Weights of a small mixture-of-experts language model, trained from scratch on English Wikipedia.
Size: 11 layers, width 256, vocabulary 8192, 41.3M parameters.
Experts: 40 experts in each of 10 layers, 112 SwiGLU neurons an expert, 2 picks a token, a sigmoid router.
Below are experts of layer 8 (counted from 0) of a mixture-of-experts language model. Rows are named router (the router's row for the expert), gate (a neuron's input weights, with its number), up (a neuron's input weights, with its number) and show model dimensions 192-255. Each number is 128 + 32 x the weight over its row's rms, rounded and kept within 0 to 255. Numbers have three digits each.
Before each expert's rows: a language model's description of what the expert responds to. This comes from a sample of Wikipedia text that the model never trained on.

# expert 24
It responds to: Short everyday nouns after "the", "a" or "his", often in idioms or compounds, such as air, hand, line, back, water.
router:085130127072190091161146093153106196051101122149156088091180160155119092137079149123173117121110098148129100196176187120138162160084125165136102157155173155128117131155106144141153126143165131
gate0:088175117110192144132099167091112085114135102178137145153143151070127161132177146084108168183121133177093124115103108102162086154146104096115116128158187115126076184105112167155121153124118121
up0:113137150170045159086180137154177084126119146151112096083091106121105122177127121165178123136190158108110108169166160132117124115207113145108115089133072124146058129137090113107070157136144142
gate1:121121089121160164084164154119104125135084115112081177111127117109093200151143126112134118112095104109149133126202141139093173199074136148144126135148092130153129161173186109147224064142136200
up1:147144114165129083192101137198155166141101137150196162124111118122113080101122094151125122146157166087151103120128180132113133138120157141087082178197074135132102166089088126103160128124111124
gate2:116124109159161129109094144107111149121186112136115147095152098120118086142161150133086099110118158121145136134067171155103084175087123130146061092159092119086082123113124185157128108185075168
up2:152146139086163075152118092117162080115173116133152112171138143143109098145053159166103140217104186159055082106135135107098088135134169128161143152096187095138122128127127136144147141127120103
gate3:107155103106107106080076158137130147153162152133119115108163152133152104118175149155138081100131171134155115108131167148160105165109163135161125133100105117189154085133169137109103080083174177
up3:123133145168095155113167109125124107178088102135087159160210177046097153068139136145144112109132097150147122171134153107117083081117096103151204173140127136075151111225165134151129109110206104
gate4:199155085133208065133107102112129119095101138106109128182081100106092105122082156129080096079124125211118191132141088161153144079061158125124134094145126147183166168109131152150142104132154159
up4:134066103114144157103150118113107161141131120081106095073076160111116174098112106107107208155140162115132156154111166150089089176127096117134164102127163140109111126102115177092095111171112124
gate5:174114151113112046166102112064140169163120097092152132181161194145132097132167074057145159097162142179099087114150112098111153085089111128141174113075079155147178120138117124124127095174141094
up5:149165131132109102164173080119170152181199113129189176193171171156101110138143129118119138075161123107113110167192090123187126093088125129114139159166151081151169138093100161106071091173051112
gate6:134142128064138087153089090109149133148157092145123130143090130197074073112085184137063106162141144178161109124111093138120156149077086137173089140115117131164162128150138040155140113149130080
up6:166139116103126115110106159120177130158152128153159085099116173144112117131149115118111197131095128116099160105156151126127160127135079145050123121106159086107102113150140194068117119089193064
gate7:119165108118177128111144133133154126128161184076078096123084114133121101127136125161139094143120130176154103126124119155121113161121111106179137144108123099153164164145167133154090119067148151
up7:137151187133083123174117064125180126134135008082110123127118071161141184161106099172130104121071123088166099102049148076103159080097166090120159080169126158103118102175109130151105063117150147
gate8:086146100134103186142133194138112148102133156199133091120149167126089124137122108139145172139084052159170085150158116127156153107095159089144040149177121166174091131134109147189147149175153090
up8:135128094117093153070057147088117166118119141117076148113168152125119157090126092066103083099109133062142158114143177204094073112102107121140102126130192125161160128156113173137134122130156117
gate9:136155193070137113122112093127085136143140100162173117151135159163126052133144083078106107141118168075159102150112100172113099133081084166142139169160119155130179070143148121161136102138070146
up9:094186112165116110135080132109106074124129100068127112133104111161114128149118058096175148128113141141138180156142146126085171146170121080122093178140132072141127146233114138189116118167116229
gate10:091111153173181106073124143056115164095124112110188146107157121095182076089162137085135110137115128103118094115168147134153105148114168106100172152138112117116110152126184062139124237099118177
up10:178098127114136146086113095144130134140161137203106073163133085142166086149169097127104120146107075060181123124124090156122129112050122086110076161152157104153126159054129136159121095192122147
gate11:140133153120096166155089180112120136164118168145116133191066120172063123198176118137150121111132132112146121070191131111127141189083109138130123121133115137088128086114124126199087132145117138
up11:163103125121133081182152148105167126134143134113090146099079156091182076127102128178150100092100085150115133150095097132130150118088121177163139053131119136138112148102111134092115119088139138
gate12:179095175083166165070099102079136099128159168161119117207163154067055144150155130143115147151093119093115102144150096131118170140094215158159114052143133096095146159135107117119158056131127124
up12:122106157156133102132088140137090122113162102137175105121070054113133131110092099127159135182119125154117111144127166118086148118180138141133127121103132128148118129124119140106195140115110123
gate13:126152161098124110096100151136129149112149013173101120100060112157186126068125157141156105074118103184108113169147123060151126071185128110127152156126111131134124093097114121096152142128162161
up13:127154120107063127164129142165143159134105156111144136139137148131060118122140160121167146118175101187172132102102086097138116123096137197093167176055107150186117152194132108083143152155166076
gate14:108105079135075104137113141113135135107132142132149099117081089164169135101106131136127064106072134153116130142141145113128141164122098104153161151124069099162107161100142130103122066106086208
up14:143113106115100116110097130154067122109150168146165143086112131161118135136096065111160123154109147138063120162158139094173159163126141099060132088126104117125126136095142149123124168180177228

# expert 15
It responds to: Word stems and inner pieces awaiting a suffix, such as provid, surviv, reple-n-ish, plus middle digits of years and coordinates.
router:155111115113119138169135165125141158140149082120140141080148106074163112141154152114156075211078088165072159160171143156074142188122143127131131204149153146120099184133103153134125124144150053
gate0:136133087087125137153123161121127132104145163104101187119175148108179072145194163159131134158070067082113174143157123197130109143178200161145148189124129136139125145125230112190107098116116161
up0:168094123126188121111168111103125175112144175118099194130103137089169087111131131063102096120167120149168092128140098141179125138158105129117067071145141056131118195094070134186094170152102136
gate1:170145065099072131129121116135121128105138166187087142110177126114156122126183095127154114130135133154139160100120107157135131168137129222109208139166091075128116114114183132094117129086131100
up1:073176107180118158120138086169122097084190112067085115098147158112102158133107141166130147164141080116153179121150160122119061132089169137113146165170139122117140103140136092151187078134140118
gate2:099148083146076090129130140118150088105113097145107194094068166121132123178109101145167120134112112119124167183145108133142135158142124136157116173114106132119179122087159117143111209110110166
up2:091129112120113081163150131193070096075162122169141181112115126120055122107127100119203164069184170106075131137150130128051101159149117161113135100119146159191162099072114101160112168177061097
gate3:121103154161117128128137199135137124103128153172145195145093149129123125121133183116161107176083092083135139124138154102119091124188133060170155119124161135152172166115144121080169093142136108
up3:163070075103130140120153098104123069153093171119054152146128180078140154159158072161205127140176207139132118175145082113150153073124107167104139073155181076119090150088143154124107163122111150
gate4:151144160087185118136141133088111096184167175175145150110150133133089161145108134150121110131140112128115146103129172088104089176148163185104099166104152159149083090192053126127157123128131128
up4:090161180165138110072099139141116132114142132097155126171092146134195103108182183142040128096114180154089071147141140122116131129113114121154118171135158150120171156107145071180157102154140174
gate5:139109121057135182150095124131179099124103133157124167083163187099109115154153102088115103088047135125154076075154116166110116155157147052126073116201161142131139171150121102158105080131167125
up5:128113106132146150141118112117135169166140144186163129147144141112099151101088163130123145130141089167093129114076166140103154109082125085167149136112154142122040120131133143145139164146083110
gate6:137157108131118075143065114102149147118187105154119196109129101099118094101092092178149102108138074119156173121151130131105161108134128116116190169133107094094132157167153196155149108150152100
up6:118235170144181106118071147113152086203181098106169138138153153096156191112167160137100160104128102124042131165087127139123183151118107126139067176115114106131114060149114121123104109183135165
gate7:117154156150125151130167101167147121142157141197161085113066101115109073120151163113182119138129167157111101113098151179097105148174155089181075110181143146096129147133150096116042155104149093
up7:154206139172068110136119156145120120160184121133050127086130129142152172119130117182097126098120166118094142090110098122162100056079109101162101179119147171136194169124205097154179171167125094
gate8:095121118127179064146087145097146115174148139068094115115103106146130092145153108169179163137087100160131181129106158108112147193114119118146132084140051071159107133116139171137169123169182114
up8:132149162104154099161120100129196152227154097105101118112110080137104133147189125142113107105116125118157118128155175162171166137138125091087105196066127092155088100165121153125069109134121145
gate9:196141108167116091117175180082141158132126163131110105114094095136196111089153131117151108176131094121096164073164108147147083153111163143126174096180140169179152080131104144140178111118120102
up9:163127102126124148131083104162162174171151118113155129154122116113125102129155107100120089135114130070127121091160189133147080131117136117130134099151090168123109120090139104104114102094182132
gate10:100138166098112113105131171172121132098073131181075167167159110136136154113077129119125128157103064176127157078129153134126162180121108098106140156147148115132153135149092130120119147150094055
up10:138151166096102122104131121150107191142151111130210121103153164098083151097119147121142140123163123145206061166120144046111163094089116116106159140134149148127104126150156113118172102128101143
gate11:157099059148132168134140156156112142160143100125129161123140121140170150114137119120128151076138161118121127058154174174148148159143118144113120191154153128153132141156109155141143122154121109
up11:104115147185083094140138154174141122145158195151091198104148131156169134105114140108151112133161097161131087124110161098083158177128165228087170156187043176143156127091115133123111164102161095
gate12:114160109103095135149079118138206086094144131176157139112106192135085141123126201121177121100130136124155184065178143135148104160161136122184153106159114155127106176139122058170031149146102138
up12:088114098151097160127138143107136092111103125131143103161166057099092104170044132105135140142171120148124142166107162134117098141104121131140060104093200122090114160153103181173116133149104120
gate13:134101133160115123113054149129087108155123122129076115107088152196131131087181126126212137061147144105083111114191107087180136127132128140162088120139109134069128153100095126151149126098151103
up13:117105156145116157136056159159116158118178119107114193137136087103172139119122095128077162176102132115130171135112120085116158169112134131162107160171123171086115170110178072081154150109092107
gate14:118134151118148118061107112118173166140159135188105164144155158143113074103156095146151114108132128161116134083149088119093081211121111179147174169131139165099079162108154125135132102076156141
up14:134151115118136130109150076076135150078175145139130059078126135080074136119135118114132142173099171097126073089087152151122160128109126153115147071095126142110159141084096108143133131111108160

# expert 0
It responds to: Nouns naming a field, sport or unit after "the", "of" or "in", such as tennis, football, women, km, kg, music.
router:101113118136127104135176093163131139110074134168121161145155121149145126105113205133167149141181088151159121172170159165149150148091170117159152132154154103132120146153134178134143128137122114
gate0:124111134135091115158052091102093143168103159078095179137157105127142127136143155110171153144096115117135163078146097200174105101133162117119073090061137135159080161151096139106117169153104123
up0:100214082097124113161146084143128121092181065069098115135138184147131179111177149135077111146090151122103132112074125098125132121056118071147143136150099178084117115152139159133169118071137112
gate1:121222105152101103173165147082137142150147094143113078140134114174091150110170075198161108149089102118173096113098141161122132199148191169109079115114102139121081115152162105114144080130205093
up1:158086125105101085164109125128144129156147090140182140119125161149160115092080090128121065110061211118038086133125106120090128060085139070117127109090097178113120176090125150101099101197096134
gate2:122172098114163139109185162164098110117125144125155064139114162091128150101157146140134164135135095124145122076087166116183114085111121104111119175111140150074118101148146131173128131151156099
up2:140138099100144112071128083112136080132131106129101113126084075113160155162111055156173126139122133143116145123153147110219070140082136148146107093129092135095111095124124127125116143141167100
gate3:179172155123130157140147138116128073131157129160164119101129104115184139092163201180110151124175065116128060118169100142178073124141150163064157070138101125123093160120111143181136123163124052
up3:093180160127129169087172133173111119157080148104093117168168148074188167144163155107088109151128123184175111075124148123164118118069123125067108141131114104129144148135085140147087111167118150
gate4:103163145108095120151099088135154118161115180090096149130165122150091159135087142195145112146147085092179069106144184185196137151160111065165179058155129124121120211115135176147121129147158153
up4:121121096108125186165149124127073126162176131138086164117105097150103144117162155104124083115141101114084141138161150149099103137053140172188105100181124056130093159113129143155134152177151081
gate5:176118129090149143108115126079066162178077133120140135108170139113122092117171110097144106096148161107153132118127121172167100173057077102109112142124147129123069182164122168146113124194177155
up5:133098123134095128125113166155115158136145137085140140133145093125150119123097183145164150136089163099132144109109094138119103179060157106093121119168161153104123096097076159075192136080182124
gate6:101124128134102120097133123097111122121161095173127193076169108085149179109129160166113202106120120144142131130149153123170142137077131088168129113121128201113143073172130100139144111118134093
up6:136136111135177110112121110068132173134070126121171128169187079026126146128185099124180195091112150109142153126160157158164160120132076094114141124149034176111128141110108122131077060154120131
gate7:127098083108086162105158116086168123104132134146129111154103084143152075133139063120188130139111195153152101103214147093114159130166108053065090137135134090096195147211121077172183159156135077
up7:126135118146170127150119126116105219114073161105162161099141156114112073142139137199126114081135168159181139116132150136108098148138126086151157105143132128089108173098110093134163126164136150
gate8:110124105050127169111079136110114124121126095177115107139099109156122094108087162085078115075076158185133115122161153136132160137120185164130140159140158169126108096154120164173119128121164134
up8:193154170120191089135135153125130135119117139100124131162126141080127126141153207124130091089179134109114087099129150113118121107050165117108105139178156044083114201084153117174160127140095171
gate9:152090116130042098132122156128136075190179170196131136230120158128155137161145105135082154159157121073127130123175135150186130105101183103155113121128130078108113109150119149126150203049106146
up9:134143203137152173121115098102119142146088128122086095160163145086120123145052105155127098114100104163133111116154121098092101064075126110045118144122131158134129148096091159063100111109100081
gate10:121090115075159149112120097158098135170090151076086061146092098170147105022140129105124218071150097142078164122172094105111142122094136127136130149114120131171116121100155153139151173140106104
up10:148089120130135126092158155153127255129144108104148079104169163106135176113163097126111203167158138103161121064116116103143087099102121125104102096126090102149108181165128137139121129129137087
gate11:086109109098137104025124158098118143135122150122138152137112128077108143154147130165114082101113163146093128067124179055160141170090169128146142176132163075113141166178136124147139113063117136
up11:093144118107152131165082178133129075140100144159187088141116106139182107126126085115184127098117149070133153148205117158119146119106102160136139166096129111143127150105142137137174142069115143
gate12:135121117092116089129197227070126117120090142148164136116190109125123141112135179165103094108073095122157093132146194125172131138121150178130155089088117174148168116148117119098111136147160126
up12:133103085065169150083210140104133157130152126093120111100148100088113146105132104132098161129119070101177076116028166137152145176072161175123102119184170129143122112118199126064112144096186134
gate13:101112139136124110102081110130160120120129158074134074115106177212162148148169139083142123107142098177085100122154170149179211156102117104116162131152144133123160155202162149150126116124107111
up13:165127099071118136187137086137127099125146110183125137149196125132101093143116137151159092143176150124116153140160208114114106134101159157102149147143060100158079095143151121152141099153166168
gate14:151099152042157163093092142152174119125111110177160141149132099145100143218151082141102094125117127133142133133126115168187146151150124094131032097146146149129149135130147188179102135150149133
up14:153141149128155108141164121154136114160146154075120100102099152171091183120144090204095066169142159178157142135128139136177142137102119158109158109153156157184129119150201147060117088189174156